{
  "n_experts": 32,
  "router_score": "sigmoid",
  "vocab_size": 25914,
  "lr": 0.00146
}
Below are experts of layer 6 (counted from 0) of a mixture-of-experts language model. Rows are named router (the router's row for the expert), down (a neuron's output weights, with its number) and show model dimensions 64-127. Each number is 128 + 32 x the weight over its row's rms, rounded and kept within 0 to 255.
Before each expert's rows: a language model's description of what the expert responds to. This comes from a sample of Wikipedia text that the model never trained on.

# expert 9
Description: Word pieces inside unusual names and technical words, often adjective endings, such as ic in Zawicizuz, in in Norepinephrine, ada.
router [127 170 133 119 132 102 142 149 112 121 116 171 164 135 115 182 111 137 147 145 169 123  19 127 146 137 105 144 136  83 131 117 132  89 173 161 181 113 173 135 144 156 144 117 104 173 156 130 114  79  64 161 163 117 147 108 125 145 149 101 105 128  95 138]
down0 [ 99  74 118  41 134 213 170 153 142 129 109 154 185 128  91 153 155 120 103 105 115  89  99 186 116  88  83 157 130  63 104 129 121  88 113  92  84  78 122 110 117 159 104 107 121  99 162 192 124 180  90 150 132 163 121 150 107 123 172 101 135  95 154 169]
down1 [107 103 102 109  97  96 135 132 108 153 164 120 137 134 136  84 129  90 108 136 143 124 144 116 194 117  90 127  63  86 124 150  75  98 141 175 165 153 101 162 149 143 207 110 110 109 152  86 132 141  88 150 228 179 103 131 171  95  96 126 169 139 164 104]
down2 [ 54  94 143 134 185 150 183 165 155 132 128 158 137 182 183 145 139  80 138 143 108 137 190 102 169 126  68 118 115 145 165 130 103 147 163 143 153 121 119 142 156 115 132 171 202  81 131 196 147 102 161 150 134 129 155 131  80  58  32 109 123 152 135 167]
down3 [159 198 160  91 168 114  80 141 140 115 170 135 113 142  87 139 143  98  82 197 144 118 100 148 143  84 125 115 137 118 130 183 156 124  61 107  73 144 168 112  82 192  74 178 132 181 146 144 151 156 104 137  81 142 117 168 181 132 184 132 134 133  98 115]
down4 [120 123 118 123  55 136 124 143 165 101 111 113 171 109 189 108  69  95 168 172  99 122 108 131  73 103 115 133 133 117 112 117  82 180 142 143  95 139 109 144 136  96 115 110 136 133 150 175 123 133  96 168 170 126  72  66 168 127 112 103 160 180  65 178]
down5 [ 71 137  85 145 127 155 161 192 124 181 129 109 125 121 116 105 148 131 177  95 133  94 118 106 136 160  86 165 133 130 164 115 132 133  84 180 157 172 114 155  79 130 151  77 168 128 118 140 100 108  89  89 121 176 185 186 198 108 116 129 115  59  91 133]
down6 [101 163 160 136 161 145 144 127 155 153  97 102 117 161 141 134 188 128 157 132 164 110 156 152 190 141 161 121  48 120  94 123 101  65 111 137 144 182 117 135  88 153  87 160 125  80 189  91 120  39 200 113 161 141  91 106 198 141 116 110 168  95 156 139]
down7 [ 92 133 135 140 160 111 129 145 122 116 149 171 174 109 152  68 166 111 155  81 121 160  85 209  47  79 119 123 188 104  78 138 137 146  96 183  64  83 158  93 163 154 156 140 176 172 103 149 127 145 148 103  69 145 138 117 150 129 160 119 152 134 145 129]
down8 [145  99 173 129 148 131  79 157 120 160 135 120 106 122 163  74 135  62 170 125  66 192 183 126 159 160 165 146 128 137 161 144 125 147 132 117  89  96 143 151 136 136 125 136 138  91 146 115 108  92 123 116 117  98 144 143 189 121 153 125 130 136 124  75]
down9 [118  78 155  78 182 135 106 181 128 107 138  88 140 142 107  71  59 117 110  96 114 160 117 121 132 133  88 127 102 142 175 119 125  83 100 110 115 122  88  87 170 126 124  90 140  81 132 103 130 176 111 150 144 114 159 107 151 174 130 174  80 135 107  66]
down10 [138 124  84 120 140 128 154 132 101 194 160 112 176 168 126 137 138 132 196 130 122 111 118 176 145 137 135 109 116  92 157 121 131 124 144 192  61  80 108 167 134 154 115 117 122 131 191 162 133 127  46 153  75 134 135  73 136 163 161 201 135 132 151 150]
down11 [134 107 116 130 157 143 108 139 119 200 131 116 111 107 122 155 116  99 151 111  84 165 149 154 164  76 176 159 117 100 145 189 139 177 178 158 118 155 147  95  77 118  83 174 152 172  90  63  93 110 142 120 110 132  96 153 184 123 144  88 128 138 109 139]
down12 [119 121 128 137 158  91 141 189  32 179 139 170 160 163  58 119  67 142  86 159 146  94 102 129  98 103 151 113 175 148 115 138 121  97 103 138 124  81 135 129  89 103 104 119 122 167 106 112  82 158 125 140 157 120 109 131 144 201 122  98  99 112 121 109]
down13 [142 166 183 159  91 159 194  63 115 144 116 167 120 146 198 126  98 109  94 100 190 128 137 148  92  98 142 178 189 171 139 136 103  68 174 142 133 150 121 133 119 133 153 177 138 120 158 107  71 106 173 108 130 126  96 149 115 147 153 112 167 143 133 143]
down14 [121 119 143 155 167 146 104 166 135 197 115 168 142 118 147 142 107 130 130  65 140 133 189 163 176 121 152 120 143  45 126  72 157 159 107  72 137 107 136 116 150 102 141 188  78 137 132 127 191 161 114  80  99 140 113 136 104 148  83 109 134 116 105 154]
down15 [ 61 118 150 178 175  83  79 130  91 115 157 166  91 153 136 114  87 190 126 169 184 169 143 108 110 192 173 159 140 118 180 116 100 106 175 156  76 149 103  96 106 119 157 113 148 126 123 140 103 129 114 116 161  79 139  95 111 185 175 115 141 160 139 214]
down16 [117 161  78 117 144 132 162 110 157 140 108  61 153 103 117 137  97  96 128 175 181 147 113 178 160 128 123 180 113  89 144 157 178 115 103 108 169 201 131 106  86 165  92 117 102 101 135 162 132 162 120 151 128 154 136 152  98 173  73 146 117 113 139  72]
down17 [130 101 118 114 115 119  92 100  79 129  87 156 123 130 145 149 184 138 115  64 125  73 170  73  92 177 151 170 136 185 165 139 137 172 145 114 146 174 115  60 124 140 165 128 118 145 124 161 144 139 161 120 127 126 120 167 112 163 169 153 138 177 112 170]
down18 [141 114 129 157 150  98 133 116 142 112 152 142 162 146 136 124 147 152 137 110 104 116 199 129 154 142 119 132 136  75  99 127 165 153 187 154 118  75 125 100 167 152 186 130 114 133  91 226  36 125 187  77 122 122 160 116 100  90 121 131 146 153 113 161]
down19 [135 123 116 190  74 109 110 146 113 154 162 165 159 188 150 102 113 120 151 127 102  90 121 182 162 124 118  57  92 116  95 133 112 177  89 124 213 140 102 126 128 132 113 129 113  48 101 136 109 123 167 130 161 120 120 143 186  55 123 157 143 121 168 108]
down20 [135 188  80 154 111 167 133 116 149 146 189 105 170 166 154 121 122 163  69 123 100 141 110 161 138 160 145 124 157  91 119 106 144  85 155 159  77 198 153 110 162  92 164 116 145 146 160 104 140 101  76 141 175 118 142  74 132 155 100  99 133 106 155 143]
down21 [101 114 137  63 130 100 157 117 132 110 115  83 108 134 166 185  72 150 110 131 122 135  79 179 102  93 156 133 157 114 161 131 190 111 117 125 119 148 111 143 173 108 133 142 105 138  88 127 177  83 133 178 116 122 148 189 154 170 142 171 121 134 105 163]
down22 [162 127 130  53  80 120 123 118 159 113 148  96 111 108 103 108 120 121 122 207 112 148 161 150 138 136 123  97 206 167 125 183 118 167 103 115  90 141 199 125 113 174 145  99 106 149 184 111 149 187 120 131 147 110 169 135 107 127 102 103 147 117  77 119]
down23 [143 154 138 148 137 128 150 155 110  99 145 131 105 123 112 125 101  75  78 120 205 111 144 152 103 128  61 116 126  99 100 107 139 118 110 148 140 152 183 132 109 111 130 156 114 104 155 127  89 185 123  76 152 103 117 119 130  89 111 147 132 111 110 112]
down24 [137 109 144 115 130 125 113 172 127 110 143 141 129 193 125 167 148 135 116 141  72 111 122 173 132 134 111 174 100  97  77 126 128 131 117 132 154 153 115 149  67 152 116 183 113 176  84 172 126 141 128 216 163 102  75 152 125 180 127 183  92 176 132 151]
down25 [138  68  93 145 141 162  58 157 136 101 107  88 158 151 129  52  86 144 133 117  89  87  93 133  94 111 109  98 168  94 132 122 108 112 104 100 132 136 105 115 119 155 164 177 133  87  91 114 143 163 106 135 123 139  99  98  92 148 115 120  97 107  98 115]
down26 [101 152 110  90 138 148 154  61 140 116 119 163  72 174 107 157 188 138 126 113 144 193 182 120 181 168  89 121 142 172 105 145 130 135 115 124 108 167 104 138 115  68 114  99 153 156 118  87 132 108 145 128 150 158 135 102  87 154 157 110 159 140  97 122]
down27 [108 160 132  66 105  81 144 145 115 125 134  80  94  90 112 151 111 106  73 173 101  74 153 122 151 120 203  66 124 154  97 176 127 125  37 155 118 129 161 154 134 134 133 136 115 153 122 177 133 123  39 140  90 136 132  85  69 143 125 128 123 149 153 123]
down28 [103 109 121 196  98 107  71 141 106  91 171  86 110 176  58 113 132  99 120  97 119 120 145 160 141 139 142  79 109 145  83 137  51 162  83 115 114  60 169 189 178 164 106 100  78 141 193 149 114  99 186 207 115 148 124 131 104 138  96  96 138  90 115 138]
down29 [133 144 133 212 121  89 122 152 130 155 134 111 129 110 133 139 121 148 142 104 158 133  79 101 126 153 127 159 134  92 146 179  78 128  79  89 139 113 125 126 130 102 145 168 167 101 119 129 110 188 135 146 132  95 114 167 162 158 115 176 187 101 152 141]
down30 [212 117 108 178 131  92 153  80 140 125  90  53 112 101 151  81 117 114 115 168 159 143  96 104  83 107 140 155 132 117 137 166 123 118 128 154 101 159 142 114 123  88 152 210 105 148 116  83 177 117  99 103 187  39  99 125 189 131  69 145 153 143 127 127]
down31 [161 112  89 134 101 156  89 175  93 113 110 176 132 126 138 118 145 117 107 115 142 144 155 145  96 103  95  95 117 190 134 124  99 124  61 119 164 157 120 115 115 158  94 149 169 162 111  78 165 140 100 117 117 137 110 191  83 119  78  55 122 103 134 156]
down32 [ 94 137 122 141  88 116 135 179 103 143 125 118  80 140 147 118 129 110 183  94 140 126 107 151 142 105  97 123  86 112 140  47 121 167 134 163 131 135 145 146  96 122 113 163 151 122 170 139 151 153 132 108 158 128 120 137 206 108 131 152 164 127 129  97]
down33 [ 95 142 177 142 152  57 172  90 101 140  80 113 142 145 142 140 160 102 118  93 116 137 124 172  94 182 108 125 126 140 174  92 108 129 140 186  80  78 116  93  74 197 130  80 193 138 144 162 149 140 108  95 108  94 184 109  83 109 141 128  90 107 150 130]
down34 [125  60 124 123 157 131 199 106 109  95  93 131 138 121 153 183 182 129 113 145 119 101 148  78 100 140 170 107 107 105 186  74 122 151 119 139 122 152 136 119 101  77 119 148 145 126 104  48 132 147 158 221 146  90 121 125 179 145 146 132  98 141 106 100]
down35 [156  12 145 171  82  80 162 116 138  81  81 139 136  94 133 172 105  46  81 138 156 126  95 123 107 124 132 164  86 151  90 134 114 143 187 126 133 108 154 136 132 155 173 134 122 137 156 103  84 152 161  85 114 100 107 113 144 114 184 107 153  94 143 122]
down36 [145 149 194 155 148 116 102 162 112 118 161  83  46 146 193 105 110 172  58 148 152  96 145 145 114  65 150 108 140 145 112 138 120 153  85 119 129 175 148 137 108  87 106  73 142  92 126 139 122 151  59 121 171 140  65 151  97 106  82 156 119 136 100 169]
down37 [117 118 104 129 128 107 143 138 115 118 113 160 142 105  82 164 159 170 111 133  98  88  89 152 110 158 159 122  83 100  61 134 178 148 146 133 159  99 120 127  91 183 190 157 125 112 129 122 101 130 145 154 138 150 141 109 145 150 192 149 142 111 129 131]
down38 [170 139 130 178 194 137 184 109 122 133 128 134 156 120  45 183  88 107 106 163  93 132  83  77 130  84 105 144 144 171 111 103 150 169 116 151 128 126 130 148 106  96 132 120 115  85  84 167 129 111 120 107 158 102 124  87 153 138 119 136 109 100 156 140]
down39 [149  64 151 159 117 127 144 113 117  93 101  90  95 112 182 141  97  94 107 137 147 133 190 105 117 145 160  94 109 115 108 138 113 194 111 176 108 125 159 174 152 149 178 100 105 123 120 165 129 120 122 145  61 117 110 132 111 126 126 120 169 157 135  94]
down40 [103 108  84 118 151 115  95  90 166  97 117 145 117 167 118 123  68 160 170 112 124 162 133 119  99 166  81 127 123 151 102 147  83 136 128 127  91 144 165  73 106 122 136 104  97 171 135 118 116  88 126 141 159 166  95 143 111 150  94 157 125 139 156 156]
down41 [ 76 120 179 128 155 112 110 122 156  90  97  98  93 174 181 150 151 107 102  80 134 141 141 222 103 148 135 179 162 126 108 113 129 120 138 153 138 139  93 209 148 173 135 132 143  47 126 178 131 150 131 127 115 128 163 122 202 116 192 161 158  94 153 137]
down42 [169  94 185 151 123 122 136 108 103 110 129 141 161 166 143 103 150 130 143 128 142 132 115  53 133 126 131 139 150 215 131 190  11 171 102  91 134 109 192  94 154  89 128 139 165 132 137 160  48 178 148 128  98 147 119 145  73 137 150 122 117  88 150 150]
down43 [ 97 175 119 176 160 191 165 113 147  68  75 137  53 112 183 137 120 112 128 144 152 103 130 139  91 142 130 102 155 117 109 131 108  99  59 129 165 132 101 149 178 144 144 145 147 120 147 121 156 159 139 121 164  58  93 132  90 103  35 120  95 132 125 108]
down44 [147 104 147 135 175 104  71 161 203  60  73 148  94 147 138  88 115 143 115  80 145 135 108 127 110 120 162 108 105  70  95 100  87 166 131 132 112 134 121 110 147 117 152 147 190 152 160 153 142 127 139 161 152 100  86 145 132 153  92  71  92 172 117 106]
down45 [109 116 186 133 125 102 151  99  72 152 158 158 124 206 183 111 118 120 197 138  92 101 121 100 115 124 145 121 132 101 146  81 150  94 145 135 146  75 105  82 147 153 118 113 129 119 209 150 106 142 136  87 147 135 129 125 112 155 150 157 190 102 121 147]
down46 [138 115 123 111 109 156 136  90  85 139 176  89 145 158 107 110 149  90 145 132 165 101 107 127  87 113 120  88 127 165 143 159 105  56 132 127 164  88 183 153 175 132  84 128 114 145 173 138  72 135 165 148  75  64  77 133 116 154 127 125 152 183  93 135]
down47 [150  99 122 146 106 152 116 138 165  77 132  77  94 115 140  90 160 107 115 199 119 120 171  94 142 145  98 117 148 172  78 122 137 127  84 113 154 146 156 155 104 101 135 164 137  88 190 136 140  73  88 168 192 105 116 103 150 159 151 132 109 137 106 150]
down48 [101 149 182 140 112 137 141 155 118 117 156 100 117 128  84  86 112 126  30 103 162 104  92 164 125 129 146  69 177 174 103 163  85 151 117 126 114 108 140 139 130 149  72 141  88 185 157  82 138  67 117 126  89  90 118  94 135 110 140 128 123 157 152 122]
down49 [ 90 103 132 133 113 186 163 140 115 103 112 112  83 151 162 182 148 193 162  99  90  81 171 154 164  49 132 130 121 154 148 116 116  90 142 125 147 167  87 140  62  72 131 119 134 113  84 115 117 110 151 108 109  97 170 155 163 142 130 124 154 163  88 136]
down50 [134  82 151 196 117  90 128 121 179 133 154 126 118 174 127 161 170 134 158 142 106 126 158 124 142 161  85 154 128 175 149 160  92 110 117 152 172 129 162  87 130 196 123  93 162 132 143 145 120 151 133 108 136 181 142 153 112  57 117  72 130 135 152 159]
down51 [111 131 101 121 123 117 120 133 156 124 159 128 136 112 106 102 101  99 133 158  99 166  69 120 117 109 150  78 104 140 108 183 115 158 152 125 100  76  72 148 177 154 135  66 127 179  94 127 142 114 142 148 157 127  51 117 143 149 124 124 159 123 117 119]
down52 [166 122 142 152 125 157 117 114 102  92 164 141 162  78 111  96 180 164 152 159  92 125 164  98  98 132 119 163 127 179 122 102 146 136 130  71 103 147 179 118 163 154 139  79 129  65  99 137  80 155 128 166 116 135 169 179 156 109 175  78 143 155  98 160]
down53 [165 146 141 139 128 108  67  73 163 150 127 154  95 108 158 109 128 108 155 108 149 131 169  77 115 122 130 162 149 104 160  81 116 125  73 166 130 158 104  82 147 168 136 104 149 139 112 147 104  95 189 115  78 103 136 110 133 114 126 145 109 146  95 112]
down54 [156 104  99 126  85 204 109 162  89 122 106 117 137 129 104  85 158 164  88  97 133 138  67 120 121 143 133 101 123 106 171 100 120 156  80  58 141 161 127 121 123  36 111 140  89 146 140 107 169 183 146 133 149 107 123 135 118 149 113 111 123 112 164 180]
down55 [124 149 132  98 166 179 157 140 144 152 117 111  98  98  92 128  57 100 135 163 156 149 161 198  97 115 134 154 162 141 164 124  94 179 125  95 128 101 132 172 147  80 184 182 117 152 148 116  81 134 107  84  77 125  62  77 115 121  91 119  98 129  99  81]
down56 [154 113  97  76 142 122 131 140  85 102 119  98 129 148 106 130 179 146 170 150  83 200 172 111 171 134 135 143 109 145 183 163 130 129 123 101 165 183 157 118  69 180  82 127 161 106 102 140 115 137 140 125 164 233 188 205  79 124 141  95  64  87 102 160]
down57 [158 155 103 105 147 138 150 140  74 124 114 137 110 101  80 126 152  69 108  85 100 149 102  99 153 110 144 110 136 126 161 111 140 160 124 158  97 102 129 142  49  98 142 205 155 116  79 123 177  98 169 177 116 131 160 117 165 163  96 140  52 128 186 170]
down58 [ 99 147 103 145 118 160 107 160 110 152 102 143 165  63 129 139 162 188 133 121  87 119  98  98 159 144 152 120 147 131 145 139 147 160  83 148 100  79  93 138 151  97 126 126 120 171 137 136 148 133 128 144 132  65 121 137 203 211 145 204 174 151 145 181]
down59 [177 116 112 153 162 185 217 159 145 127 150 133 105  95 113  98 116 102 101 135 172  88 133  93 147 126 104 193 130 120 112 157  82 133 108 133  79  80  81 101 138 113 134 153 108 112  87 167 130 123 111 117 183 126  92 137 158 119  96 165 119 150  89 143]
down60 [146  80 117 181  98 181 220 118 138 131 145 137 127 176 115 121 122 111 110 126 142  94 138 151 154  84  94  80 131 139 116 125 146 165 114 150 149  93 139 106 142 169 134 217 163 114 185 126 114 127 137 170 147 133 124 138 107 181 149 164 143  80 111 133]
down61 [ 98 118  97 141 146 129 137 152  66 173  91 166 110  99 158 194  76  90 131 104 102 126 131 126 151 130 122 109 177 142 172  60 128 148 112 134 135 163 115 100 133 130 159 137 115 139 166 106 105 148 144 171 175 143 187  94  83 125 156  56 114  98  46 134]
down62 [160  21 131 173 129 187 128 120 100 135 125 136 104 104 148 159 148 166 116 160  72  92 151  96 145 139  80 128  94 155 158 177 151 153 167  98  88 106 167 154 130 142 120  55 146  81 140 131  61  96 136  60 179 172 121 150 120 177 113  89 216 143 133 159]
down63 [113 144 102 130  97 107  81 105 118 126  71 139 135 136  92 135 119 111 192 127  66 121 136 149 101 160 130 108 137 138 142 121 116 108 115 116 128 176  94 103 193 118 116 123 134  86 139 123 113 157 157 124  82 139 161 152 144 106 124 125 156 146  67 113]
down64 [ 92 117 151  82 162 107 142 162 110 135 110 141 100 196 152 128 140 161  86 151 165 160 102 113 140 142 122  93 173 108 162 148 149 144 122 104 207 148 147 161 131  81 122 157 158 135 133  94 152  92 134 153 201 132 179 119 128 137 122 158 159 122  46 111]
down65 [113 140  91 152  71 112 136 157  89 125 112  92 156 102 155 105 157 168 119 152  61 120 127 148 169  89 110 131 102 147 171 130 140 179 185 165 107 122 186 180 129  71 117 122 143  70 111  84 128 130 137 176 213 121 117  81 155 135 126 169 113 154 130 142]
down66 [180 224 171 192  84 155 153 126 145 137 173  81 126  30 122 102 156 102 123 149 140 160  89 159 141 138  76 151 174 114 122  92 121 126 130  77 119 148 133 175 116 134 118 171 114 181 137 156 171  90 193 155 114 124 122 123 161 152 122 108 101 110 142 146]
down67 [ 99 114 116 193  45 114 114 182 149 150 121 143 151 129 113 111 181 159  92 130 143 137  82 170 120  88  98  95 151 210  88 173 132 167 162 112 132 109 159 132 129  99 107 116 123  82 109 172 130 117  97  92 110 135 156  79 111 125  65 119 131 127 119 128]
down68 [145 182  94 119 131  87  75  80 186 128  91 150 152 108  80 119 140 114 127 131 120 142  35 133 131 177 140 142 181 144 109 151 143 118 178 136 151 146 132  93 126 178 162 150  89 179 173 121 197 129 139 180 124 157 153 102 120 155 187 177  94  91 126 135]
down69 [101 109 142  77 208 137  74  89 191 145 159 133 162 158 174 186  98 124 144 155 131 152 164 131  81 168 125 119 145 113  73 154 173 142 137  81  96 113 133 135 131 127 119  89 122  92 120 179 129 125 113  83 153  87 103 102 152 172 135 163 145 114 104 151]
down70 [180 146 124 142  64 171 142 103 141 127 139 136 106 129 142 157 158  88  88 155  63  92 175 108  89 143 162 117  67 136 134  58 166 186 136 121 189 126 121  91  54  86 123 184 126 135 131 140 235 108 110  73 184 218 115 169 125  76  59 120  96  70 115  71]
down71 [147 163 121 122 107 192 184 169 137 140 148 125  78 133  95 117 105  83  91  94 146  96 136  94 117 122 130 148 113 150 198 125 120 152 129 148 130  94 140 127 101  91 135 223 109 109 160 140 114 128 131 150 141 148 124 133 107 133 141 174 110 127 130 166]
down72 [ 93 196 140 113 146 193  84 208 187 118 142 117  71  87 121 127 127 138 155 144 140  59  80 114 122 145 134  68 125 112  60 154 130 106  51 150 121  82 148 139 106 151 170 204 124  98 106 136 111 101 162 141 156 159 118  66 115  70 117 128 141  98 175  67]
down73 [111 151  92 120 173 205 155 158 133 171 159  55 145 117 116 107  87 158 141 140 146 121 141  73 148 107  81 163  93 182 118 122 141  72  91 122 188 143  96 149 151 159  62 115  42 171  71 142  75  56 153 126 139 165  92  90 122  97 141 138 125 146 112 113]
down74 [152 142 142  84 111 126 135  81 135 103 117 130  95 110 209 108 147  88 139 149  96 143 156  88 163 140  95 172 119 112 125  96 166 119 159 139 133  96 145 131  94  98 167 136 148 162  86 142 107 113  93 156 158 214 125 149  91  95 124 169 125 170 152 118]
down75 [188  89 122 168 162 144 115 115 133  92 173 169 173 113  78 116 148 116 179 134  91 105 129 186  64 172  43 179 106 115 102 120 117 121 118  99  90 104 132 105 122 164 138 135 142 168 135 186 135 172 178 117 144 142  90 115 120 108 134 119 126  41 115  82]
down76 [185 127 148  70 186 167 109 129 169 140 139 154 218 121 142 109 153 115  95 123 166 153 146 114  84 186 141 191 185  43  90 104 126 118  92 118 152 136 143 102 124 167 117 127 105  36 148 137  95 145 110  67 170 117 135 105 123 129 131 132 131 151 137 144]
down77 [105 144 121 156  68 158 103 146  60  67 135  87  74 144 130  98  97  89 102 124 137  68 134 201 154 126 166 128 136 168 100  96 135 193  73  95 124 112 132 116 120  85 132 190 138  98 146 115 106  98 121  92  84  66 142 103  77  85 130 147 125 150 184 134]
down78 [155 154 133 156  89 107 130 191  99 104 137 197 128 146  51 143 149 150 128  84 193 155 147 108  99 147  81 155 166  86 144 126 182  84 155 122 147 120 149  89 104 128 124 134  68 168 143 130 163 152 150  82 201 129 131 141 134 144 137  78  90 130 119 118]
down79 [144  39 157 158 143  66 131 160  99 120 121 159  95 177 131 144 124 120 170 169  98  94 165 128 207 108 159 156 149 120 117 168  80 127  79 122 179 112 138 105 139 128  51 108 114  64 124 144 149 104 123  95 139 178 132 118 135  75  97  87 119 107 132 173]
down80 [113 124 150 126 120 104 168 141  70 194 110 133 147 140 120  77 116 132 156 117 182 138 111 144  99  76 194 161 175 102 193  92  96 133 106 155 133 132  65 144 104 126 104 110  98  76 161 127 149 116  53 113 126 132 139  69 104 114  92 148 161  79 156 143]
down81 [138  73 163 207 159 130 156 130 128 126 166 101 185  67  89 131 110 121 126 190 124 152 120  94 142 112 102 116 168 105 132 132 119 102 180 124 147 102 126 127 174 160  67 175 133 115  78  95 115 178 171 119 169 182 123 174 121 138  93  88 147  69  94 172]
down82 [134 171 121 135 158 125 147 163  93 142  89 105 115 127 100 146  77 138 132 144 112 108 161 135  51 124 122  65 159  73 106 172 114  81 106 159 121 119 149 115 138  83 118 109 117 132 128 167  94 153  80 130 115 126 112  84  89 120 130 145 142 162 112  95]
down83 [136 128  95 128 178  86 141 162  58  94  99  65 126 164 160 153 107 103 117 133 128 119 136 143 167  83 135 148 132  74 159  88 146 127  80 117 123 119 152 152 103 132 116 103 123 146 158 125 161 118 132 122 107 146 117 176 170 160 175 167 115  84 104  80]
down84 [107 110 106 167  92 174 143 161 167 151 100 142  99 126 164 102 130 109 125 120  92 130 140 139 205 139 212  65 132 147 190 135 133 121 112 109 125 115  49 129 165 152  98 136 122 129 138 109 181  97 181 107 172 125  90 135 125 117 125  99 160 121 122 111]
down85 [132 151 120 116  88 141 132  88 144 134 130 130  98 164  80  94  85 128 148 104 206 130 154 116 154  98 161 122 170 129 109 150 196 153  75 129  85 173 117 120  65  78 123  84 119  99 104 141 152 163  85 108 121 155 143 139  73 188  88 153 122 155 186  90]
down86 [109 109 108 151  79 148  99 178  68 123 142 103  87 131  82 123  88 163 127 103 103 102 157 165  94 109  96 147 181 122 137  90 119 136 118 107  84 188 138  69 105 148  99 163 167 123 101 107 170 118  41 161 132 145 138  93 121 140 147 138 123 118 118 135]
down87 [ 62 112 162 188 165 134 144 157  99 157 142 136 176 173 117 111 108 114 132 101 124 144 149 121 118 137 122 111  81 148 162 150 140 151 136  82 143 115  92 102 138 164  78 158 190 127 122 104 110 114 157 146 121 122 114 170 132 146 140 121 116 117 177 108]
down88 [142 150 121 205 127 141 122 101  85  85 164 112 118  82 179 129 120 132 194 163 154 167  87  86  91 167  98  96 144 183 105 150  87 132 140 131 140 127  73 155 138 204 106 111 119 164  79 163 137  79 179 134 140  55 123 184  81 112 146 166 164 151 114 158]
down89 [178 167 163 109 155 142  82 127 157 119 140 122  92  84 173 151 149  64  99 163 106 141 153  76 201 171 140 142 121 120 160 126 158 153 119 156  55 140 181 218 114 161  82 168 132 109 107 153 164 115 103  79  85 108 145 192 151 108 139 110 203 153 164 120]
down90 [128  48 107 176 178 141 154 162 191 130 170 106 134 156 128 113 137 132  99 126 104 138  80 212  70 117  77 170  99  98 119 123 153 173  91 149 106 138 126 127 185 126 139 150 134 100 123 140 122 153  95 105 133 115  51 137 104  76  71 186 128 147 135 137]
down91 [ 80 186 131 187 174 139 131 164 169 109 112 157 124 204 152 126 179 138 150  86 185 126 103  51 123 134 154 107 143 156 114  93 114  85 104  94 140 141 104 118 105 210 143  89 126 135 159 120 147 164 205 154  99 132 114 111  44 100 104 136  97 151 166 109]
down92 [174 116 159 133 153 150 125  77 128  64  97 130 127  95 169 105 123 142 155 131 104 126 155 166 107 132  75  84 158 119  79 138 211 182 126 115 101 127 111 111  85 118 142 107 108 155 155 179 114 124 173 136 146 112 102 106 193  97  88 142 121 149 129 153]
down93 [145 118 166 154 152 185 192 153 145 110 122  82  99 149 216 140  83 182 137  79  82 111  76 124 131 145 178 154 123 120 141 158 132 137 101 142 192 142 125 131 143 100 193  96 177 142 132 147 187 102 171 140 102 112  76 142 134 179 101 166 163 163 123 126]
down94 [165 142 131 152 117 103 122 120  90  97 140 143  91 138 136  92 119  91 135 136 113  99 169 154 166  95 102 142 147 115 166  98 120 102  98  96  82 104 200 204 153 154 102 159 177  94 127 118 179 126 157 165  87 135  69  98 155 169 150 109 110 108 148 133]
down95 [ 68 111 137 168 151 103 120 158 103  92 115  54 161 135 125 162  96  70 143 103 123 111 124 133 106 152 181  84 177 156 180 192  65 129 159 200 212  89 130 103 116 105 101 165 126 190 124 100 110  92  66 204 119 149 122 112 138  66 127 146 124 126  79 132]
down96 [146  73  93 146 149 120 108 126 168 173 163 147 147 124 117 159 142  84 199  95 144 130 107 137 148 209 108 130 117 110 150 136  98 154 137  60 101  64 140 156 128 153 165 142 148 104 171 112 157 158 173 103 138 160  75 139 136 142 114  87 196 116 106 203]
down97 [ 73 221  94 124 106 203  79 115 147 111  87 157 137  85 120  96  70 165  82 150 148 121 112 128 138 145 141  82 169 114 126 109 109 162 138 146  94 122 157 163 192 138 161 154 116 106 145  65 121 176 123 137 125  70  79 155 146 116 151 142  90 110 148 116]
down98 [111 163  93 140 165 138 110  96 129 129 138 110 135 112  89 188  88 134 128 188  95 130 135  96  97 120 110 199 183 139 159 145 138 154 110 158  83 130 143 113  86 125 129  42 132 141 143 182 137 146  98 127 163 173 155 124 164 128 113 101 168 142 164 141]
down99 [151 163 151  83 113 152 106 160 157  99 127 119  80  77 114 132 146 101 156 107 130 180 103 170  59 179 111 163 155  94 194 111 143 134 111 132 192 141 151 117  93 177 169 162 163 162 132 151 131 198 127 155 102 127 138 111 150 130 180 143 106 148 145  71]
down100 [151  50 146 163 101 135 184 122 165  65 154 120  95 134 147 140 143 107  96 181 132 115 155 120 138 193 125 124 104 115 154 148 137  79 112 117 176 118 143 157 129  55 112 159 132  76 165  82 153 124  68 147 171 120  74 186 126 139  71 144  68 127 146 166]
down101 [145  91 139 145  85 144 118  92  94 115 127  87 159 101 125 144  87 135 141 126 129 116  58 166 170 147 115 132 179 186 147 116 116 185 136 115 133 124  56 113  76  86 187  85 142 108 125 142 184 134  81  90 122 141 163  95 127  68  92 105 126 146 110 147]
down102 [110 140 127 145 192 151 116  96 140 178 139 101 145 125 140 153 140 152  93 139 158 136 106  88 171  80 135 142 119 114 163 117  99 124  81  66  94 154 149 112  77 160 151 130 134  88 143 110 140 128 107 174 168 115 129 137 137 101 114  89 107 115 102 119]
down103 [131 186 135 109 116 151 174 137  82 124 138 135  80 171 146 137  71 119 140  92 159 176 158 157 114 145 186 130  99 133 126  88 139 137 113 137  76 129 136 142 103 112 130  90 111 149 104  94 134  76 140 115 107 113 124 173 132 145 168 161 122 101 167 114]
down104 [196 146  82 140 197 150 133 114 161 139 136 132 115 175  56 126 128 126 141  45 173 119 111 171 130  93 142 106 105 114 125 177 119 165 155 106  91  95 124 108  73 141 138  81 166 123 102 144 158 103 127 105 125 125  79 134 167 163 138 106  92  72 102 152]
down105 [ 98  93 127 164 186 110 150 136 109  70 147 161 117 115  95 104 151  85 157 167 119  98 117 141 138 123 120 134  91  91 116 159 119 110 141  62 143 120 173 114 110 136 116 112 103  89 114 107 145 146 150 162 126 140 138 140 116 146  92 109 157 110 121 135]
down106 [143 137  84 149 158 162 111  89 121 167 168 121 120 136 137 135 102 132 170  88  88 144 167  93 144 146  97 178  85 193 123 110 149 158 146 132 197 141 103  62 118 120 111 145 115 109 153 126 165 156 189 172 143 150 128  75  95  83 111 115  94 124 138 115]
down107 [108 103 142 179 128  98 133 134 120 148 155 105 152 196 106 155 106 133 135  56 163 188 182 138 173 108 117 136 124 128 115 168 113 110  98 130 202 156  67 132 150 144  94 124 162 180 196 150 113 154  86 159 153 130 172 124 116 147 139 151 102 108 110 132]